Weights of a small mixture-of-experts language model, trained from scratch on English Wikipedia: 64 experts in each of 10 layers, 7865 steps.
Below are experts of layer 5 (counted from 0) of a mixture-of-experts language model. Rows are named router (the router's row for the expert), gate (a neuron's input weights, with its number), up (a neuron's input weights, with its number) and show model dimensions 256-319. Each number is 500 + 25 x the weight over its row's rms, rounded and kept within 0 to 999. Numbers have three digits each.
After each expert's rows: a language model's description of what the expert responds to. This comes from a sample of Wikipedia text that the model never trained on.

# expert 10
router:481487500520502455511476495460525488498510466466501500483449471513494511522519486529468503499508525516492533487481565519497472453518487496494525511495462467483450463487520514464484539485464440
gate0:517519487553503512507470509500477450475496441527501540450462485462509490504483453504516545502539499514487482468508478492489504468498463490509481512518476505474504497516506505515538498450505534
up0:531494505492498502501467523530535495494516482498486522504535505532494454518537522513504512483487514468485517504476500498512497531492523529489474488515509512489459492485473467493476497490451522
gate1:503498505491517511508525459503476486493468471498487520522502490504468488490453494474516509551543481493531481514481509514442488512498534511445471501499477484501492498462495470477536471528509457
up1:508518492531516544484518526475466453454514493509485463481540464463490507487451476491518483514519473480530501475504478517489524528518575515537537472499473506455476485483441460484550489519491519
gate2:508504482535494453552517517512488486508499514515486512492444528509522515525443492509485530463467466491497525506503559505519496541500500513504495531511503514525468496491547510548492481509511527
up2:561482504474480504457471462495503488472530507479482519511512464510502487527500462508480508562536515510513550477513491493519494467478516461526491479483531500525541460478484482471497485468492499
gate3:533506488505472501493513482508540449512456487528469526494467438488470480460433478489510535538502489491526481476480515511481515539489528513498519499521521517534516473560513452522497507471505505
up3:462542470484517514477517544526505475508507539462489531543495524480443516496493475511472488481513480461547500472498490500526480497479464525500489517531497489489487479514464482488513523468518467
gate4:518520503506508520512491498533513510452495490489444487510524512490524519516545458480529447496461480507483476523457483477508530488506470457545474487492486517507516488516487526434517537482506469
up4:498474519511521513468490484494514523492523508466468508486506476485497518491534504491443513529561510460504473494454547545515495520459515506527475501491510486524535475482511536486496497456535503
Noun after the. Word right after the, usually the noun or modifier of a definite phrase: same, latter, first, event, Netherlands, 1970s.

# expert 30
router:496496482526519483476478521460475480475469503524482506532482534515511483457465484501452498452494473517457514503524514558494478517488474515513445487496476504496492474517527510507477506534503497
gate0:510483508478527480493492496498542490466487516497514524449469501454510484516496501518477509475494474493533498481464500481526512499522496470560511548515493520494514459508462470528484514499498525
up0:495502509518494517545531493502518509509534493509519533464455486510481526481481494490500503478569501518473484483527487445555488496495523502467503515512484557486504478490492491512469467518479510
gate1:474511481522549497502497505489503522446537498506507513475495557471503482491503505438505468484475470496512531498508477485469515539512502502518498554519538491514490501502494531492479516502554514
up1:479495475536513508497508507512517466498523509479535530529491527519515506480487497538430501492480488503511485519447509507515472509486507514465514524478443477507471463462487481483496484492464516
gate2:555460525494491516507515465494554517485506452507502508492514491490507456544465533513511531476542501491470519485515543554511521525503518496528474501525459495522510500499532493474512489487519507
up2:491501501502475470467536528534501478517494523541482506545427543511497481515491484503498525550476447518459536502508440487495462472510515495482484440466498503502532500489455526479482460540543463
gate3:480473478467489506497533522478517544482509489505505535539508518491489478505448519501487486501478507552514533531510504495504517526538465467498529538495467489499529477491504494543491476524449467
up3:515520526517491478504517438482512522521490528477458486494536490483496500538552484485467449476515487448449512477480506518503497510496497527489502502561486553552493522538522504479485531487497522
gate4:483479506554516431498469504448492488528486488505476500533463488539545510499460493483456520490514502518488506477515519522515513476493483519493497496519501506516503534508492484529511492511519530
up4:508510507468519496482515473508467437558539500520473494481491466485488506513531479485502468496481534529507513507500528497511501541545477451552525487515486503478500495477487501504484474496519503
Name continuations. Second pieces of place and person names after openings like New, Be, She, e.g. York, Jersey, She-va.

# expert 19
router:510487455487536515438462520473548497513517517468537465504491495490455483482490482535456498460433440513456518523476532523507492488481507515517468463479487499485479465506538549499494482528507514
gate0:501486486490520461494499524524547460525486499466493516499520470461500508461427482529487565514475489506532475474523474499493527470519506518501475460480524510496433504502497556481525500522486477
up0:473539508510490477517523540515499511501514505532508487482516506482521478488428473506508484501448491458502516464516474479499500483558517509469509495473475554473508493550493517504472550495463457
gate1:478544525500484529481517517489521502497511563477504502485513496450496490528470477517459517482504480469512536534450559500507452517479518483485513469534493478494479494534539479449523493486505482
up1:476488508513517536496499492486507466527506506535489473477494487464488462518494435531511502461443539487450560453493451472514449505468543518509549494505527499512505514506530503521458495497531475
gate2:518483501502567527470447546510506516495482514499518507485501524506481493499511504460480495525497462476477544517486475510481499481505489457475514527537511491540522504500492493488544513536535501
up2:491511518520478507496535516544519489498510526482506492508479484475517508510501513540537519498476494483459534527481505480474480499502557487513511478500505480511468509496529503479482525469488507
gate3:518470462533471514493521475492523480538508485513527532526451476480474477490525501469487487457492514521478470505487514505532467529478527496499499482518502493471471461496498496511495532507523471
up3:532484515464478537493480442512481491436465482474496469424528518539518543510501541480510520545503471510528519468493469494494496459517507484528489487470522542524512520455471529466496514483500533
gate4:505518513552485553512484521492529488466495528483498478457561511443495503481510478460507437487525502537513457512490503445476491547490491447461459505494493458537502498464505480499475481553513492
up4:505473490513484494486483486470505485514565504485485505433517486494509507501512491478480491506542480465492521491446516471509517478460528492505528470523459510511499513487514519512488492449516507
Surname and name pieces. Middle or final pieces of personal surnames and given names, e.g. Mo-uss-a, He-ster, Han-ley, Clark, Davis.

# expert 21
router:512486482474477497478472465453496527485456467511506500457536465522495521459494523516498517520478532491498524529449496489470459492517508493493482460515525476548501528496495465495516517431482460
gate0:526487511509523526529508468487495507482467457513495505493515482495498527498507524528526491517476476509536481503462501504466499512489475475484473489522479448505481532490508491508489554493471482
up0:461463548526502480520498501473495549538460485513497513545517501528490525520487465546514509506465506523478470459465470514502483518468487466485490507521481517493500504532509517494511521509468500
gate1:561467487524453476501486538517501507484471540534512538470521487495501518523498504514467505525479499469525519545493508539505459496461506482515451534512521478537499463479483466507493546485495486
up1:486490472485520531514480497496501534490470490493503534483508474483478508534509467468501505482498531501460495507522509474469472501516533513508512469510537520530509510480481514442476547491498539
gate2:494478501473486485519482441494521520514490476491511539462475505518472483482510502529530509499527499466549513504490478482524501489506472506512483525472551504493548535481479477481500537529480494
up2:518494506474477470513487512484517498463487501491515449470474506496506514523483478515522514490486457518497489461521534487507513515541478521492519473484460527556480507485514472483487494540544509
gate3:523475480511497469441512468446500500510500500493510477480547508531508482509479492498457551460476504492512423505472480510513513535502490513522490511510504491476514497562515520582484515478482508
up3:469523451447477528531490527467437467464504438489465505511528475481474502517460465474462511468539503512494480496528462556513496510491454493517504498496502508461511485514506505498520469530474492
gate4:562516509467509528494535491519512473525506507476540512523527455523506515473491539534488478505469522481448522535449489500463513508533504434488493532500507478530504535520511527489477516477475491
up4:504501514450582556491518510535535474479521511531475539516499491452515494477552507481542480523479561470534476499493472512543500523551467495490515491505525533476493531488511460510471515507493496
Word-ending vowel pieces. Final vowel-heavy pieces closing a word, often before a comma or s, such as Commodore, Collegiate, gubernatorial, anaconda.

# expert 60
router:491442533509478487512477480494497471495477475474512523514507498507476522497473477495518469458488512509474504515486498502515476478486458537510530486490461469523429497535531499465459546525474497
gate0:504470526510509438490505493491527511483467524507507510474466496431529497502483479501513524519501497556516552485564463460451544513562549502473518487465477508521468518487463509525487485484487490
up0:531501484487551408528476514504505452482511502534454494484507473514509517511522471491519512495515512534501494518486482451464509471472534454537487531488506491474522510481500521528496465459521489
gate1:520484469489502483498519516483490475520470523495510500514460520464456505508467502494481450534496507461528516569534530492491493527520455486495470488481473502522529515509485489468508503480506488
up1:503488494503516512515498464492478526507514480514486504486470527545465499455475500434493487510565508480549524535538495453516468503512472435513499487493504489521495546531464495480506503479498542
gate2:459480533470503475481494511514476448489537478526470534491473534480500501475492504496499500511525482498520534489486539443521528504475493480503517467506491480549494506549450516475529511523495499
up2:522464525486544504497470484478561536483489522471487476457505473529545499512548485483459503504507487497493511503478498491495529469462491517507512554467504515484478503515499485518457503503479486
gate3:495490548513481519468489472508514487513468443489480508477494552516559463468495484469535488447482509535514485508518534528481510480471526517490504504495512529533485554458492491534456493476531481
up3:485554476512540520520474515467496535475494468516528561453475469491476526550504517462457481521486461453518494541505512447495498498530466492494474498502474499459492482488565534499480466479516507
gate4:506453513545495486533489458540505445501493438460489495508523482517512481494510502492507522534515494507529502498487446514490491525460480510487497507485493506515516542527499499476495476508542492
up4:505488471492511523500497566467499528482502512499515494470530498513515478486474499505528488504499502475502492452495500466492485448532508526489499512521513495527457513492484476520489527516481496
Nouns after articles. Common nouns and adjectives right after the, a, an, e.g. number, original, latter, wife, first.

# expert 52
router:492489511525503477499508489505485497510481498486525482517494527532492488491467505470489563508494498474506532446508512512483513541528477474509490520493494482474492484479480528517495507478485474
gate0:459492454527483520535518465486499490506476490473502500486524487523507467503520486464527498500453506499518541486545436485524450501479478499452501553474465468467435466465521507476518490516481506
up0:498520512473529517514506484468489493521525472505494437534504554521560474491567509507488507514462529534550543507457552473482494505510539512508470524477467498504508516506523551478489537511514528
gate1:509458512522490505535478499490473473531512518491507501529531451483461478469508493508520522523498505471508509458492427525511504504498444476492545500504499470492570481493548508498436518459470536
up1:511499489502478495483526481517508461534520480483473491471547521477481481446486499516537499494493492456513495515517512524487510516523507530524527534584471466522559518499489464483517518478502467
gate2:467494490496502546479518466484530445493508491491454500481532504501516517473497510460495551518501468495534500500527540464529498509512508507528481546503479521493539509479496514493479532498484527
up2:480526512516490512550501524458528487521505522525542498473503529513495504517479485450501471566532513480501515570493499537476502507486471494455512502490508472526496518524487509480496523501489470
gate3:480524520503521472463506466534475500514488479455549515522505574475529480483497515530480488521498491507529505479474485495494503533532497493526491482521473465512520452496554501499493508522517491
up3:520529482541542505505508515487487491504504510506544540515491539537518473539491508518484521514518515468572477455487488474510534494484527494477527496498502463503471498483504500548503500566507496
gate4:484478470548443479498507530497518539535521508549478506502491483479488498490538504513490533458465487523509546486559484530482469515493500484532521503459527489492487459500493471484514484516503516
up4:500486448536507516472546529511533488516511478553506488507562479465510444479479501509482503515496528483469491479530480505503506485511528474514499520507483507522503493473495513483502489503502519
Definitional place descriptions. Words in opening definitions of places or species: is a township, species of sea snail, located in, plus coordinate numbers.

# expert 13
router:496465488515498514499522468516477495490445527482515514491484505512447486459529521525504511477471497549500539505485462485507474560531487531527537477505471482514442492517500505504452520518467535
gate0:458463544482478512496508517525516481489416538541545512493545495503500462517541496490457495483525503521525515489472438508515526494520478498483520528498535525523448508525546501486477479494539541
up0:521502505504505489521528511502479507520495564581540471521518483507510493504544507502493523492513505482506502491500460531484513514522508534545494491452523493468477477522501490492497467542516500
gate1:461527495479454511506513491499490444521498504495529520480531475452460518505511524518533537502524475535476530511483488519505492525503479473490519504518503484491497481501533479495494486506514503
up1:490498495519528493460490517544499507533519523530506521537474509500465516472510486502510449526513554476543468493510495525517557460509494497514496524505502476522476542469514507482485513496521506
gate2:508464530491531548493501524520535495483489483486506544542524481479449535498496496488475483474444525537474492522508474525512513490473492475484529461515485487456498468499512505524491550462490482
up2:461517512497477475495510498476494499500511526491496486497461469496532496483462465490472528505522467463530507482502514478529480524484472477506478500531525523548489508544519505495475455512506562
gate3:478496530503483513475524530508510487486528541546524494507488492500503508517494485473495494469486481530517510474476480508532498545472536548488492468503498512476525519540494547518471556466466554
up3:508497532522520489438505508521465495510503524516502520502516475478511505451521510489458488448503477483504498487484494476496528579484501500566498459525486504462536503505507495506492500478475526
gate4:496511484479501547494498470514515494492467503475490514537521505529481539467463466527510517525501484501481520535502528462498550522490529488469493516505469522526493486488474523475492494536511534
up4:484532454530515483454509438469497522467517511506499519482517499514504484529513498480497453538529479497520488484510513496542450469479459459506468479455509476519525506519502505426473495485498496
Capital letters in acronyms. Single capital letters or pieces inside acronyms and code names, e.g. SMAR-T, RM-NZ, VV-S, JPL, MPC, FRA.

# expert 35
router:497465487526455478498457500471480495472517491484496512492476508491503499463517489485501474484492506481468505470493547513494473460516466488493501501478481460492462468496485475455457531469467448
gate0:511481479469511491481449492475526487503545508492444477470496555518492493532520485507545450477490506488527471499498509493469522501535482495492547481466489460492492500524522493484476449500508468
up0:479500487475505483471423499473488470506543513493479482479503532502529488518535454508559468497488541515533491486529510481471524461508467497481549475470523460488485520506472472499495467507526468
gate1:521505511512493487539528510518495506495500451475472484509486434501503452506523502504498483490493491504484514486495551500524483502486506502476487516500520489506459481455489523497488485492461541
up1:504536457517542501473491519497516535496529558521445517514482538493505540515514505509464483528543500536494484524509491534491486508522483513514528484486491495501507459534523499532482498476533488
gate2:513465534502511446475459476480489543527472501491518543514475538510490507478523528462515512528534555490495497480553527487533550515511480509443516485513464521529458474516504490470498496485474489
up2:479528492489550509505495510513506484495465486520489506459507523506517503476482482481495519504483499537502468457505526487450480486486477499479520526472478493491498484516519477439484510507496479
gate3:481509470543448480545478551517509504509549506488500501551496496497543512445503445495526455508506504497471499495479537521482488479486520528520482490495489480489512507473501494484512547516504503
up3:489496460486479466503480569468528457539521485467506491493479532522502545518521480514534473493535480509519517500519501496474457509475465550523472473486491469497524489498512468481517501525475481
gate4:506489450535467517489521507473511463527503459545528503524514480462496450476518472478508530553499469476503510481510478519510523446497514538471518486527462475517490475486520491492508533489525475
up4:445500525486516495497502520492504508491534487510501479446537491457524488506511534522559525491497482483474512519507470501497495483494516491521489484543466496477487493498535476473486497498514481
Ordinals, years after determiners. Ordinal, superlative and year words right after the, his or their, such as first, only, final, largest, own, 1964.

# expert 0
router:441509504508509482495494451494454520464489512494523544490535488519504477478464482491507478522492550556476530464492507492509493483506480484491468447458481459485502521491488457488517555541469505
gate0:490503495486502533458550500511487497502476501458464503474463495472509477543509489470534495473481499477484453512493508510507474498565477467518502513459527513508500505489485519511468492531469499
up0:525516545517510548495543518487502486505526493511519485464529515461511446454546515535535523481511488521522479491498477498524491501451513531505469519488486510510493511506507474500502483484509521
gate1:486479510497451503528486527541507512505522532463521495481562510527465541453442506514490480456523508469499490500492506494501511484512512522478498477502483492478477532491432505492465533551491491
up1:468517501503527471541529510488518498529534515497515474517489489499547487485475506491489499515469545497499533495473519439514542510544497474502526478517483496503503522498495527510492470512504475
gate2:497481506514486523453517511526526501489459481469535512504457500497504497482524476471535508528515530520460510511527497493493562466494506498501530506491516515510472530536473503524546524465480481
up2:501504485508485507515543501532432505553486497485497425487511533515501510513470494488508486470501516531491520481530513520496491499464488524454497478496505513451496520464504504511506462493502516
gate3:508511523525495490494465502479471543454481548547488553514507536453509486499490468539515497483487464548519519464543481500547479516505443489498470490484503483523452484474523507496523488535502543
up3:488480496516466522504478477483522540519464523484510511512499556510516491523483459473509507498509518523496483513536495476535498473442477492528524458523508482504503495500495480510495470523513500
gate4:465489514521528506440516460473520512526546528567461528499486494467503473462489498504542496493504487531519490485494513477494507525489507506514469534462495473485500476485503489487513532494499518
up4:523487527509512531482461492489497501572495476538495504527576503495500439467519503463525488530488478489518539509511539480527508520505502452470520507464456526500479448426509483489511472486490499
Mid-word fragments. Middle pieces of split words and names after a short opening piece, e.g. co-al, so-ur-ce, meta-eth-ics, and table dashes.

# expert 48
router:440503469504524455458492469459475470511473485499537494507500501477505523488467478487476466489487508540448482517511495497492460476518497502491473449504480469464489486501541519481523505535474470
gate0:451485540484509484534519535521472494468469507488478478461543514519456472505506489478492494537482529518512488491498503533509495533479478475518503469541468540445501508533512531459535505541486501
up0:500487524487470520469512534472471477535542464478505497507487467497553469490538486547480490512477536467490495514483545540504488525492520515506513519485515489496493472487492528444495479497474513
gate1:482496510519516465504503500489508537503476485493510547503481488510514539536488439474487506480457463519494487483514528499472478528542514523521520474518501504524548490501476504461444509511475465
up1:519490492496431493497486499531457490491542488486498474545511490482478456518526547512514521549512497482497537503498518478554496506538434474504505530511524523496500470521516516548507508506506508
gate2:505510509514541516572491508458497512475505509477512493533511492504514531503474468492492517495519539509497528493531545511512495493497478535503510521507494497490477500457502477480485499491484484
up2:518473500482518514489523476525517486484495475533442496545500551485528523513474448435485497523474536507537513475533461486462526525512479528532493530529524493515486517491466499512481508523490492
gate3:503496510455538468502488519444475515528504487487531493510513571532475514472475524491470507483473456501484491509516507485506508493474459487489516537489508491455459525545495554517541538485489501
up3:479505472550457529490515559554505527467469511493508529546471479504532529473508493537500516514497484482512499535465497485500464488516489510509456499490505522531528503468490461509472521524497480
gate4:520514488446503522487477465565448493454493485462486463505536548524471517526516478528467463502523487490457534505515465508483450519489479468494515528486505481518538503474545510452496551523493503
up4:509471521486532484510490474546516512491471497511490504475498484487469485519472524515510499453470534521520468563480535486496514443509486491480512495472492480505496491469503475515480481474540459
Name second pieces. Second pieces of rare names and words after short openings like O, De, El, e.g. O-ak, De-ed, El-se-vier.

# expert 4
router:469455500483485538505444447490493486478465525470508474485483497557450493464515508527519541488462488564512528483502507463505503561513494530513532475528482494515479470517491512498472524528452501
gate0:450464488491479550496510497514517489529533513541498528492547510510476445478486506547519523530531493539471485526535454467494520553454521514496528468520474481488526433529504527540488495506474464
up0:477504514521487513470489504505532508500511523518486500487505444461481476490486470507482454489500525507462503509536540492482475549510490528521535504543531505489504483491493522480506530454529486
gate1:509503461506447515459509506489470528477487512541511514516492534515494457481499505467527502528517517493541517475486458512538488508521534496489550546477539484532497489495508509534517501462544503
up1:522512495492503479478513508492464529433470538520508520539518471518517463505489493460510514512515514470511543456489448525511493495510487484502533547510516492525470521495494526509531534474546517
gate2:505485517503440521521462500481516517483505483482522500483452484522479492494494557451498496497490499551511491494534511510515527480559505490517568497536495520503498500501485511488506508496485488
up2:542492512511439475495488465466475460463520486533471483529487539525513553472491499493509476539558543552490517512510500502510566473544526490463496467515547519496490503508478515510461480507460470
gate3:510487491509521489525539524506462487499508493492492480468505510519458475476537487495533520502453497532481491490476512533509505552482498475527563498477414508496498446495516530483524482462526459
up3:520497475531531519496513525560471510537545486513497520523504475535511459502534509524551496504459495516506488474530482496522486519498487441545528508477463507510514475507517512533494482478495473
gate4:484494517476541519505477499517512535495483535479477481498471477494488471481488463507526495492511515476499520479494495506492528510547504527503512488473497498531511497519466550494469523502563529
up4:501550487502463498500506468508534529486500483496468500503512539531506496502508496523435554466548512510501506493497521514488511472470527461482483497558500477479484439451471539460481507533449506
Articles before technical content. Articles, prepositions and connectives such as the, a, with, where, using in technical, mathematical and engineering explanations, often before LaTeX or formulas.

# expert 27
router:501461505471472457480461542469487464522483461481539505485505535541491508504487531520465500480508505520544533482501486526490423487550501537544477475494485463531481497454506463524494489546489499
gate0:446483539498489481476490475495503506503527507530503478535486480540533482517520543510509461538514503489515488498516511448474494509485516467542471483542546507504476489531546488495477506490507495
up0:482523479477518508526468501474496511482453488452476491502474520543462542489425507498501538494498512503488495450514480517496508477528485539502512495531523462536488534542545499473513484525521478
gate1:517490487511514485478538558505512541488492474440494505438548541500482529476518509464496511503480503486509534534494487457520463481501497464483502508477458494506504504462431504489499509479529484
up1:526472507515493458503492446527495510524494487508520489484510461467482477455524501479537499533515544470477494540531504474501520505525504466512497543505501530484512489499521508568504516519494450
gate2:483505495526458508468511483532496499475530507476486516471469471525516508499464490485506459471536527457520496497515509493490499562533502487500489526539504467518487494474472549491485537479504482
up2:491484498498481551467507488463498492444548479506457485478505505548524523502466459491534475507496495478504459496554497497511527527556514537502429545500525482534500478475481524477487545457488484
gate3:490490468495494507519522539469495500474497523517492467527544544482484523455499514499476512517487525506505531483523469506509493534533528492523488469530469483462468520483522525489447491521537498
up3:494553498487494501491528497554480526540540492510472533488492475497516471491512508494506497460492486483513463501518525467518472472493477524523507486483497514476477460486488505482496551506472487
gate4:513480503492490543502512532528486477509444491489469531503527536491481466484516471459511494535518512502471516480509479474498518528513498458442496494476551490524543508515457531510496510506491552
up4:543513505530514470469483454472525542517490533530492498493526472551542513516523492480516511471463504474487451509473529536503524494487541474547527459521479497477485477528541488519517498491498468
Quotes and function words. Quotation marks, commas, articles and pronouns in quoted or conversational prose, plus dashes, colons and URL slashes, such as you, how, the.

# expert 25
router:484504508460500511511491450491463516477463496489508502491540499508507494467522460505487511498490520522511517503480506514507478527580484440510491466478488473512522465535486528497523536517497513
gate0:512481455485534493510496525522480445488516523503456465524472492469415504481487518530496527492488481502479494511500513537509507502496504478508554468468505497517508473533499545494493478543497544
up0:505526517469514517469496512519548506503533504477521517529457506486480467503515493492525469524480497470510507508444487492503509484540512504481512544498513491488458537552519532467515489497482525
gate1:481466533534494517530501475501493504500467496522522515469473504522538477500548474530535450509486486520472483498518482507552511484492476523504507528470477508433508501514491482493481469532558518
up1:543468483452515503536489457486536499493474483518472526499486474510482496497492488538546487492522458519518495508512506490477518513523488527501502504495518443449483520521514483461511470506497449
gate2:504506466486490504494481479481478529522481489468543508532521507482455518503546539495477484507518527535459482484485499504518462501477504475526528429476537503490486454471446524483544501534526488
up2:501533521509519543544500488570488447489508503548488496481493471539513487522492516468537486472507480522481515497533496499495517507480480520475485534480477528473513494489511491516439521516506511
gate3:498478451512490478496516529505491501532551512511565440498532458518514491541496508528482528466478563497496462515467520464524463503525491451506523500485518479508512489512512473597486534460519523
up3:514516503498489526491492495550527499495488461563461520468527526498451483492477526507496521482508508453502497469503501489469537509500467498508487533425463483516470536520507513438523553517508508
gate4:488470515478501520476511512486505557516481487505526544493538493489497513505484494447513534489488481524519528498508496465468429513535503466475545498486479494502489483512460483523522512524499476
up4:522536545465469508499501528492494451502494502500484489482494487475469502524479499523532523533507515480533520487446494500504534492494510506498531526506523526481475529502482528487480502480507462
Inner word pieces. Middle and suffix pieces of ordinary English words, especially plural s and pieces like respo-ns-ibility, pos-si-bly, coordin-ates.

# expert 39
router:471456496488503479422494506480521497507484520495536500435517502527488518521511541483475509498490510562447552509516499503466554471491497507491507480504481483482494507483495522517523475477497496
gate0:493507531488507498493475522513496527504533502426458525467491490518529512519508492540533496511495527513524543497480529523495548478516463525479445462510531516458505557470528486510494496505479494
up0:541459486517460508489486419498453444491466522560514476544484488490495506476525500437494511440470425457505507512523508523500535509496558513493545521520444482488502503462485521507479517499505498
gate1:455489495488521486523553475504513511521502500487539517541513493549478521532516515484496467522513549500492520473474528487512488481488490463448514488517518488503503489470534506478488503491499514
up1:474526522479531546507495472465512465491508454483488469519502482485497479484475497494534526475517485488501480485530557501527515485496464534470514493458517487560495489506486501475521509495456535
gate2:473487514455508499488501463502487519522473477495485529506544496517510467499541540467491518528490480506507532511485528504545534490491488452535486460514511444533524524539462511508495478529515487
up2:522505491536522506510500482515512485523538521499488553509527535469498504510496472534515495497474546478498502497471490497482479481502503543498530523458537541482486488495467503481469506511506492
gate3:501507545531511544519476495513491494514484494493521469495454473543516499487507491479476545474503477543485493515472496515504499486489484486537551484531495498463506540500521515518491474495499495
up3:518512483505529478491526527523513488497462503502479536506531534479443546521493536515510534573495547513512474480495490463532515493547501467501471505519494488521519463485502477503491558520520523
gate4:489490528534477489423466520516487475510493529506480508495511461513485501435521544519470500531497501459503531476493478500516535508515482480518490531479529511502475512482483519510513500537440503
up4:521473517483457504511535471463522468480497453520534446507495520469532450497504491487544509489461466499486508503466482436518466459503531469541499502500535508457507490518491537468429516459501489
Capitalized-word second pieces. Second pieces of words after a capital or short start, often names and places, such as St-ron-g, D-ut-ch, Wil-ts-hire, Portaleg-re.

# expert 51
router:475485481484502472478462514444531497505505499461504499513487434531493507528548535555428506521446526526493531505464556496490508500523485489522470496485495506485483484508460522498487499486508515
gate0:482489526496470472518513488476512479518510512504473509507481469513478516522498460530509491552494504442475554499491487456550481477475456505515523458485511524505522511477499512477524473519457495
up0:516498493505482513468484473432514536493487518517541463494516461515505494464462492469457528496510509435496543521511520514473472491469492515543544529510468498506548494488509536481520475492483483
gate1:466501509501473491516461490498470471473506500512491495519487523500470483504551496527465490527509506521504501502495491544477514516480528505486433559479473513488465462515501491511471510477482507
up1:505519503493474481546476494473477479509558532508502515505477544491486454489558495526524514542523509496528522503501508524504519495511541505452451552483486523503474486500493497508495519486489541
gate2:482471519455462473505471506503493482537558503477524515547490469501506513514545556506470506464517499494504492496444503472494471512500501481535481525509536509486454478503498499521512460540524441
up2:465498531462494478516483504525478480527541506488530521522474447508501525517543532512470537462507498517511474514487492490503475513483522491532484525515514494500492508486503462495504475539499494
gate3:498471514527502487488485463541482493515512529501498505504463531497443546491524517518518507508519490518512490487429484474473486521494501477481499511471553489463474500462484500492505460487510490
up3:484480486482511504486509507468488512527522506509483468462465479512480509524452510451506489471502517502464494501516490500513479517466514477493518516510497522547561522493517482463515545511525553
gate4:485478490463481466502481496487524487497546500498486479531461466541477474487510516540496510491495487487480499478496512489515489508516476497502529498540540504530532553534459531503490505524514466
up4:539551483512510497514478498520522522464494480543474490483498513468510492504494485472474506494520492494531510513534558486462504518472483497507511530469468476466485526474503530457492488472481491
Country and year tokens. Whole-word country, state and year names after a comma or in, ending a location phrase, such as California, Canada, Ireland, 2005.

# expert 32
router:496484487502516480499530481476508468514478447461510499471474499511482496509483511484503532505504493513535492426498519510487470522512490478485478538458486445482455473485505514474456536457483520
gate0:467519476544490518502501519453475484506535522454482521504481479513526524490502512465495498474507474461523484487526530519479485493496471486578497515525457482432505503496531517514448500484503535
up0:463517495509513473513474477450492449475492492504478517485478485488498496505512515553534513537508507508485470532502567499509510493488499527500460531528442503483551484529488527494521526528484490
gate1:524491541531484532525518554470506511539492488497505451517467490521492481483532505515442477506490542503506500552470510495474487506472561468467534483487497465527513430496500518459526513511500475
up1:485485548485502516489496477511501525505505521504438500468491506492502458532550483464467547462478498520526494540455532519451473499484478510482476500499516530496506528502494489558489526482487472
gate2:523513468503547495462500474510532500513438536517511483526526515515497504505477500505501512490505469532536460493500445507511495493518467525506495473489532503500517489496479513465500528473516486
up2:519510463454521510494475495503560513499442499514515504496505529518525488543451485550503503514503482465530455488487506489511483448514495558480496484514484493496487455516475498508497523457461484
gate3:486534552508509480505495519467494464503488491549491460482525519503495467500491501481481474538486480510517507478490523493501479506502440501521507527432498481535492495485525474492486516520517502
up3:515486514499503482495550504518504448541469518530541485463499486532497500465465452450495492515491480512536474497484507511497505504508478484531486495472500503477547491476482477474500509522531506
gate4:537517489448460479526533527509471492469507513500516486460470517497520502508483481533546460529497507468476507456533523497486490518459509511489483503535491490482551514511537484519493502501484526
up4:532501483437514482499522499499405511486493517471523468498491493411493504517490494488447488493494507498472488452509471499494465515474468461511469533475500489496554509527510500519471527513474501
Compass and position words. Direction and location words after "the" in geography text, such as north, east, west, side, rear, and regional names like North Sea.

# expert 2
router:513483516476501457490450453464469501476477491496499561456513492574479489478494468511499507512466528483522506509472513493515495485516525522501500492500476477502495501509488472523506517478462491
gate0:502504510510522476518539486502479495507494502529510482505543489526504519497491517490520501522518534495536485484501482465517486519542524507487493473509460493476468534505486525522497462501454457
up0:490485521495562507478526471496523483485481447494474517561497475512485528518465533452490480493468471531512484491444474488534531495481515553473487461500495498430460492494461507485555506547471449
gate1:510497491500496486457473447532493472518483454452506445501490482508497467496517482499527503535500465506487515471480489492514504484490523487521493534477478519502463468501515514534504532526519475
up1:479477473442482478513479513518502558510492511536469510461458483503474533499475518531508479443503459501504469503478517471500509517507479481484478530493522491558502506494473533495475496431500507
gate2:482500495452482475460542533515505494497504508494471522499474511501510512517436501500473485504525489499510449465485470565460499499469474439516533535507557517486508487495514519527501525487494475
up2:520518486449538492477564506477498497498514491552492473533484528517513487530507493509506537483546478488462420506483498527484506480463492453534509516520512499501480502518532489474523519489527487
gate3:555493516525521459488509537499450487489515488503478517541561497495493447531521481460477503538475525451510502551472465456510511488500497512469517524461509491471454528486513519506529487472469469
up3:459489462497515545542498503470545512449455473493532475504479500517468492485521503522500559474529496516477513495555523482484566480475505443504503499513503473516537498530480472449478519487511497
gate4:530494529474506495513498451487483494509529514535531537514491516497495510485479486525471511517514510482528480503535477506459504533457489514529500461522529426501492557478517514520491509508486487
up4:525519527453486505528499519479459475505496507525525501504515583533480483461475517542449484503466523481515462519539541501463467508466528519496514479506482476480463533487501523523560505496488513
Word-internal suffix pieces. Inner and final word pieces after hyphens, dashes, brackets or slashes, and table-divider dashes, such as dis-ast-rous, self-port-rait, previ-ously, man-ually.